{
  "moe_layers": [1, 2, 3, 4, 5, 6, 7],
  "norm": "rmsnorm",
  "parallel_block": false,
  "init_std_up": 0.0167
}
Below are experts of layer 5 (counted from 0) of a mixture-of-experts language model. Rows are named router (the router's row for the expert), gate (a neuron's input weights, with its number), up (a neuron's input weights, with its number) and show model dimensions 0-255. Each number is 128 + 32 x the weight over its row's rms, rounded and kept within 0 to 255.
Before each expert's rows: a language model's description of what the expert responds to. This comes from a sample of Wikipedia text that the model never trained on.

# expert 10
Description: Infobox list fields. Line-start dashes, field labels and line breaks in infobox-style lists, e.g. taxonomy ranks (Order, Clade), Born, Coordinates, Preceded.
router [156  42 156 107 162 125 141 157 150 126 135 177 120 168 112 131 104 145  90 170 180 196 107 145  88  89 160 131 183  83 170  97 164 126 128 116 105 136 138 114 164 113 172  52 113 181 181 163  79 158  78 137  83  82 135 152 130 158  89  92 177  90 128  81 124 112 175 165 161 127 180 113 128 133 152 125 113 108 152 152 137 123 108  98 113 126 124 155 116 127 128 187 173 156  77 142 107 137 106 142 134 133 141  62 171 123 109  88  83 130 138 111  62 127 128 104 112 120  97 124  57 170 224 119  81 146 128 167 127  66 144 177 108 178 185 159 117 110  98 143  84 112 164 100 142 107 153 120 143 115 120 115 104 131  88 122 108 108 158 101 127 140 174 131 105 185 175 108 129 151 144 173 117 107 104 158 119 155 108 128 156 108  84 150 110 118  80 135 137 150 137 166 133 127 172 133 150 144  62 168  94 198 110 109 159 129 186 121 214  84 107 133 113 204 155 132  98 130 152 145 147 140 145 117 139 183  96 128 120 120 116 105  90  82 135 106 107 160 126 134 120  86 113 206 151 186  69 109  86 104  89 142  87 134  89 129]
gate0 [142  79 131  89 124 152 208 114 107 126 188 100 167 111 120  61 107 118  75 100  93 130 122 146 161 144 127  98  77 115 153  83 110 185  65 136 169  76 150 119 163 175 153 100 154 169 105 174 147 116  83  60  85 129 130 161 147  75 148 134 139 203  81  94 108 104 146 121 164 186 118 153 168 138 149 149 114 141 115 120  97 117 177  87 133 130 138 134 203 164 187 138 141 165 108 118  96 141 111  67 117 136 151  90 119 165 123 105 108 112 125 131  84 108 147  88 103 134  95  30  81 168 123 109 121 154  68 155  70 103 202 118  74  61 126 161 174 119 110  95 137 199  96 169 124  80 156 133 116 161 201 145 161 113 111 121  93 114 120 108 135 153 121 131  80 104 154 112 119 114 111 152 121 129 135 162 105 139  93 139 129  89 159 146  86 116 152  85 103 108 130 159 103  85 157  92 121 130  93  84 142 126  93 124 141  58 153 129 155 148 145 119 138 123 137  96  83 181 116 160 157 141 135 127 160 123 145  82  83 101 139 111 128 114 139 112 126 210 125 124 195  82 152  88 139 180 112 171 134 135 146 138  79 110 163 128]
up0 [165 125  95 156 133 125  91  89 135 133 139  77 152 156 166 113 121 163 138  57 104 141 127 212 130 128 143 133 124 123 134 101 103 139  89 110 118 128 118 132 108 181  71 175 224 142  88 126  98 144 160 147 106 137 127 130 123 104 181 138  79 117 160 153 128 120 128 134 149  96 117  87 109 161 163 167 155 174 151 194 188  87 113 146 142 193  95 108 151  46 106 133 120  95 141 106 136 160 202 160 139 108 121 112  91 176  48 140 148 157 168 151 181  89 148 150 141  91 154 141 143 149 119 181 135 175 134 125 151 102 108  99 154 161 116 144 162  99 109 174 158 128 134  93  77 175 180 155  89 114 164 105  89 117 146 130 122 126 133 146 117 143 176  73 175  86  96  74 170 138  99  92  17 102 175 178  91 118 126 168  79 104  93 198 124  85  59 109 148 131  80 148 106 137 127 127 154 109  92  99 123  61  98 121 164 117  78 131 130 116 125 132 139 118 161 141 135 132  92 153 139 114 124 121 160 115 128 148  96 113 107 137  91  96 128 159 144  77  90 144 165 163 116 148  82 160 175 182 122 161 121 164 147 149 147  73]

# expert 32
Description: Prepositions and articles. Function words opening a phrase, mainly the, of, in, on, from, at, during, as in According to the United States Census.
router [111  71 131  95 116 126 105  99 152  64 137 142 155 154  96 106 123 118 116 134 161 132 141  87 120  95 139  63 196 112 134 141 199  98 130 153 167  73 114 132 128 119 152 100 143 126  91 146 103  93 112 153  93 151 118 124  75 139 173 106 156 164 138 119  84 131 130 115 175 154 172 116 132 197 153 102 141 140 143 140 124 105 131 140 108 105 123  74  98 166 131 162 182 123 112 154  89  96 167 156 237 157 132 139 156 167  89 132 157 124 147 134  55 114  98  78 120 191 126 100  66 116 133  82 140 161 153 149 144  71 110 153 147 131 174 136 131 108  90  96 112 120 178 108 154  68 196 100 139 119  99  95 143 146  87 198  86 166 102 111 113  96 199 111  85 124 160 124 121 139 164 112 106 119  98  81 131 170  88 122 151 203 127 131 163 139  95 144  90  82 147 173 163 141 153  58 121 120 105 162 120 162  64 132 141 135 189 136 116 129 124 146  87 160  79 183 127 115  93 177 125 142 192  57 143 143 108 157  95 120 173  86 128 108 164 136 147 145 166 152 104 114 160 126 163 154  82  74 112 147 118 138  48 118 134 122]
gate0 [138 170 132 105 136 129  87 156 145 151 108 141 150  75  62 114  96  58  91 155 109 119 134 131  65 115 114 152 139 122  74 108 126 155 115 131 104 117 147 170 115 132 132 106 135 174 126 100 132 108 141  70  88  91 171  63  85  79 146 135 126 118 138 196 155 118 120 152 116 135 111 103  95 101  90 128  74 103 128  77 115 137 113 146 128 191 178 158 178 159 120 120 125 141 124 105  71 121 107 121  96 124 144 123 139  65 120 132 162 114  94 133 167 165 227  41 139 142 123 147  78 148  94 122 143  57 152 112 163 165 122  77 146 215 137 112 100 138  70 128 123  84 157 120 170 128 117 156 126 126  95 176  96 111  96  86 143 166 108 123 140 159 128 151 131 129 134 159  70  90 153 182 143 106 115 154 192 109 146 109 114 148 123 173  70 110 100 115  95 109 110 103 136 101 195 169  71 105 139 119 104 100 125 162 168 136  90 127 170  78 171  99 101 172 147 129  71  38 151 107 161 107 146 173 101 159 142 121  96 112 146  78 131  72 188 170 159 131 120  71 119 146 143 160 166 114 106 161 157 103 117 182 158 109 118 152]
up0 [139 104 118  90 130  87 115  98  95 147 149 154 147 156 127  89  92 119 175 119 144  94 136  98 136 133  45  86 105  57 116 122 106 156 130 111 107 108 107 116 158 128 114 145 124 156 105 126 119 172 130 141 111 189  84 119 155  94 125 106 107 126  84  78 163  69 158 130 157 106 107  64 128 128  81 136 106 153 110 192 136 181 136  99  97 182  71 127 169 102 203 145 105  88  75 126 128 111 141 138 151  97 125  95 140 191 147 151 114 108 133 130 152  64  92 153 163 107 196 175 106 120 199 155 161 178 105 161 115  90 161 158  86 163 123 107 138 180 180 130 160 125 102  72  82 153 119 124 117 177  82 136 177 181  73 157 107 141 139 158 139 125 110 189 114  82 142  61 202 127 138 155 165 134 113 124 156 115 118 114 159 142 120 110 178 147  82 161 111  86 165 137 139 138  97 104 173  91  97 121 108 136 111 108  89  97 159 144 101  99 130 152 132 157 113 200 145 153 126 193 189 100 106 151 101 116 143 105 111 162 176 171 112 123 178 167 150 146 107 132 155 137 172 112 125 153  87 185 141 159 105 114  59 133  60 169]

# expert 43
Description: Prepositions and articles. Prepositions and articles in English and French, especially de, des, du, a, of, in, e.g. Église de Marie, Le Siècle des intellectuels.
router [172  66 127  82 111  88  75 121 170  93 145 161 166 134 111  72  91 124 118 171 147 145 131 137 148 121 168  84 164  98 121  94 165 118 136 160 145  63 103 116  95 108 131  82 150 140 171 167 112 111  86 111 117 120 104  98  57 153  98  91 161 138 119  92 108 164 135 127 153  87 181 143 137 126 118 111 144 180 152 173 102 136  78  88  96 159  52  99 145 160 116 162 151 134  83 141 127 115 107 139 180 152 164 102  85 127  98 144 137 108 170 142  79 143  94 108 103 108 102 131  64 100 166 117 122 159 110 171 105 111 140 209 122 174 130 168 134  54  85 162 144 157 168 116 181  81 187  84 164 127 114 109 145 124 118 137 128  77 130 101 137  89 166 118 102 159 195 101 124 157 153 149  96  79 123  69 152 180 113 137 134 170  73 131 155 141  79 180 110 140 115 168 136 166 112 123  59 122 115 127 106 167 111 144 139 164 148  89 115 127 149 123 145 111  79 155 192 136  74 177 100 148 167 100 115 141 186 183 167 155 166  96 110  98 173 115 185 152 153 180 174 113 125 175 106 149 128  84  93 149 162 150 101 169 124 148]
gate0 [ 77 118 108 144 110 122 134 124 132 128 134 150 128 195 162 159 126 143 130 131 133  86 164 152 166 109  87  97 162  87 106 145 134 173  78 166 183 139  88 138 152 104 213 130 146 149 156  60 166 130 120 134 173 137 195 128 110 169 100  57 170 143 102 109 170 157 152 162 164 133 194 152 127  86 152 108 129 183 141 115 130 107  65 130 192 118  69 118  93 126 137 104 147 140  90 144 155 136 163 139 139 152 140  79 120 109  61 128 130 185  75 136 123 123  48 109  74 126 114 134  63 145 136 129 105 134 146  99  98 145 142 123 164 121 133  83 170 141  76 174  74 130 155  83 113  50  89 129 181  88 150 155 127 102 115 142 174 151 101 160  75 116 150 147 147 105  97 157 130 155 142 170  88  96  97 140  86  76 173  75 155 165 173 147 130 196 152 167 147 156 105 164  95 135 154 128 141 127 111 112 128 154 182 108 162 160 127 114  40 108 117 166  96 145  90 138 139 132 103 185 115 127  87 182 165 119 105 106 102 154 107  89 140 170  54 119 145 125  74  65 116  92 118 112 150 149 120 148 120 165 116 127 151 149 136 118]
up0 [115  84 122 186 140 120 189 123 221 121 115 101 116 126 135  67 110 135  75  84 133 137  81 152 124 186 124 116  75  78 115 195 128 117  83 157  93 103 144 189 113 135 163 129 137 136 135 131 116 186 120 118 171 154 137  88  83  82  83 117 140  98 144  96  88  89 208 122 138 119 204 153  72  86 151 106 152 125 158 137 117 147 124 151 141  94 119 152 139  99  73  91 152 102 123 118 120 194 109  96 137 154 128  77 121 168 125 121 113 121 123 156 140 130 135 100 105  88  81  85 155 120  88 111 144  94 114 147 138 101 140 145 164 108 172 136 126 188  97 146  33  98 140 110 137  92 117 114  93 134 189 130 113  99 148 118 143 209 148 161 184 100 103 101 134 118 160  79 139  99 122 118 120  93 111 157 110  73 110 149 141 170 109 120 147 137 117  89 131 106 141 112  69 160  58 129 119 175 103  84 175 128 136 110 141 113 135  61 147 190 124  88 138 185 146 144 149  88 120  82 120 116 117 173 173 154 104 101  94  91 175  90 110 167  77 122 121 136  76 170  90 139  74 108 136 134  84 159 170 137 119 114  71 162  94 175]

# expert 11
Description: Table headers and cells. Column headers and filler cells in sports and election tables, e.g. GD, Team, Votes, Passing, Safe, plus blank cells and row ends.
router [152  88 107 123 149 107  79 165 153  81 176 172 126 155 166 101 107 137  92 151 102 172 105  84 164 128 156 155 124  87 165 116 174  81 145 165 143 128 126 171 112 156 105 120 213 173 137 148 105 163  78 112 121  93  94 154  23 146  88 109 153 182 103  91 136 137 177 160 142 115 165 137 144 217 164 113 136 174 157 118 151 105  97 113 157 145 131 143  64 151 122 157 118  95  91 178 164 128  92 128 139 176 127  79 105 160 123 134 120 156  96  79  45 154 111 135  82 122 147 101  99 148 176 157 144 141 145 172 111  96 102 172 139 158 193 174 150 159  99 117 124 168 159 103  91 108 142  95 140  45  89 153 152 133 115 104 103 109  91 106 150 106 111 108 110 107 119 140 145 155 123 127 123  83 113 118 170 134  97 152 171 164 104  61 180  77 133 148 102 143 171 159 106 115 141 155 117 113 120 188 128 151 175 105 139 147 137 111 168 129 104 114 124 137  85 142 113 145 120 147  88 176 158 102 168  81  54 185 115 101 168 106  71  87 173 117 146 127 161 142  96 115 110 118 153 133  88  95 103 136 133 136  91 223 151 132]
gate0 [106 143 102 122 165 112 133  61 165  47 110 100 117  86 166  23 134 136 107  89 132 196 129 115 132  84 160 127 144 141 111 117  69 136 168 158 104  77 125 126 160 145 131  85  89 140 114 134 103 212 112 103 146 145 142 109 107  57 111 183 135 208 110  96 134 147  63 161 146 118 149 120 118 121 140 105 147 118 178  97 144 143  99 112 132 138 117 142 171 139  99 157 123 132 105 158  98 141  96 179 131 138 116 130 120  85 141 140 116 126 109 116 132 177 107  84 130 115 159 173  96 124 160 113 155  67 124 130 130 175 102 109 141 172 188 131 148  96  88 136 135  93 126 147  85 109 162 111 106  75 136 117 178 121 133 175  82 142 113 118 175  94 147  76 114  96 112 169 102 134  53  86 142 122 169 179 133 136 175 167 105 121 112 180 122  63 176 153 130 231 136 139 107  60 175 165 136 126 125 107 157 121 155 132 120 187  99 143 131 100 152 110 152 137 146 161 147 141 138  94 183  78 175  73 148 169 128  66  92  98 129 192  95 190 137  90  93 115 156 108  75 158 100 118 109 141 128 141 147 158 123 163 122  95 134  94]
up0 [177 157 162 128  76 124 121 151 156 120 100  85 105 142 108 155 162 148 215 112 135 131  92 156 104 122 108 142  80 126 142 149 137 153 148 151 101  97 118  83 111 148  88 176 167 151 143  96 169 133 110 132  99  75 133 168  99 128 139 128 159  88  65  72 126  94 162 129 124 148 111 130  96 174 148  65 145 119  82 132 176 103 138 128  70 167 132 178 137 125 147 147 128 153 136 116  43 139 140  15 146 161 167 159 157 104 136 157 153 154 174 173 130 153  61 136  95 192 139 124  95 103 103 145 184 176 122  78 107 150 158 170 126 122  68 144 117 118 105 108  88 110 129 105 133 152 120 100 117 144  87 122 147 134 145  93 164 123 143  69  97  90  74  96 167 129 105 176 157  97 142 111 124 135  72 134 120 123  89 136 114 136 160  97  88 171 121 100 194  66 114 156 130 141 125  70 164 145 170 109 123 119 172  33 148 103 119 133 151  71  98 177 158 142 170 121 141 100 133 104 131 154 133 100  84 191 125 133 140 150 108  53 202 149 135 136 147  67 185 131  93 152 130 121 123 108 103  81 177 130  96 114  97 115 115 136]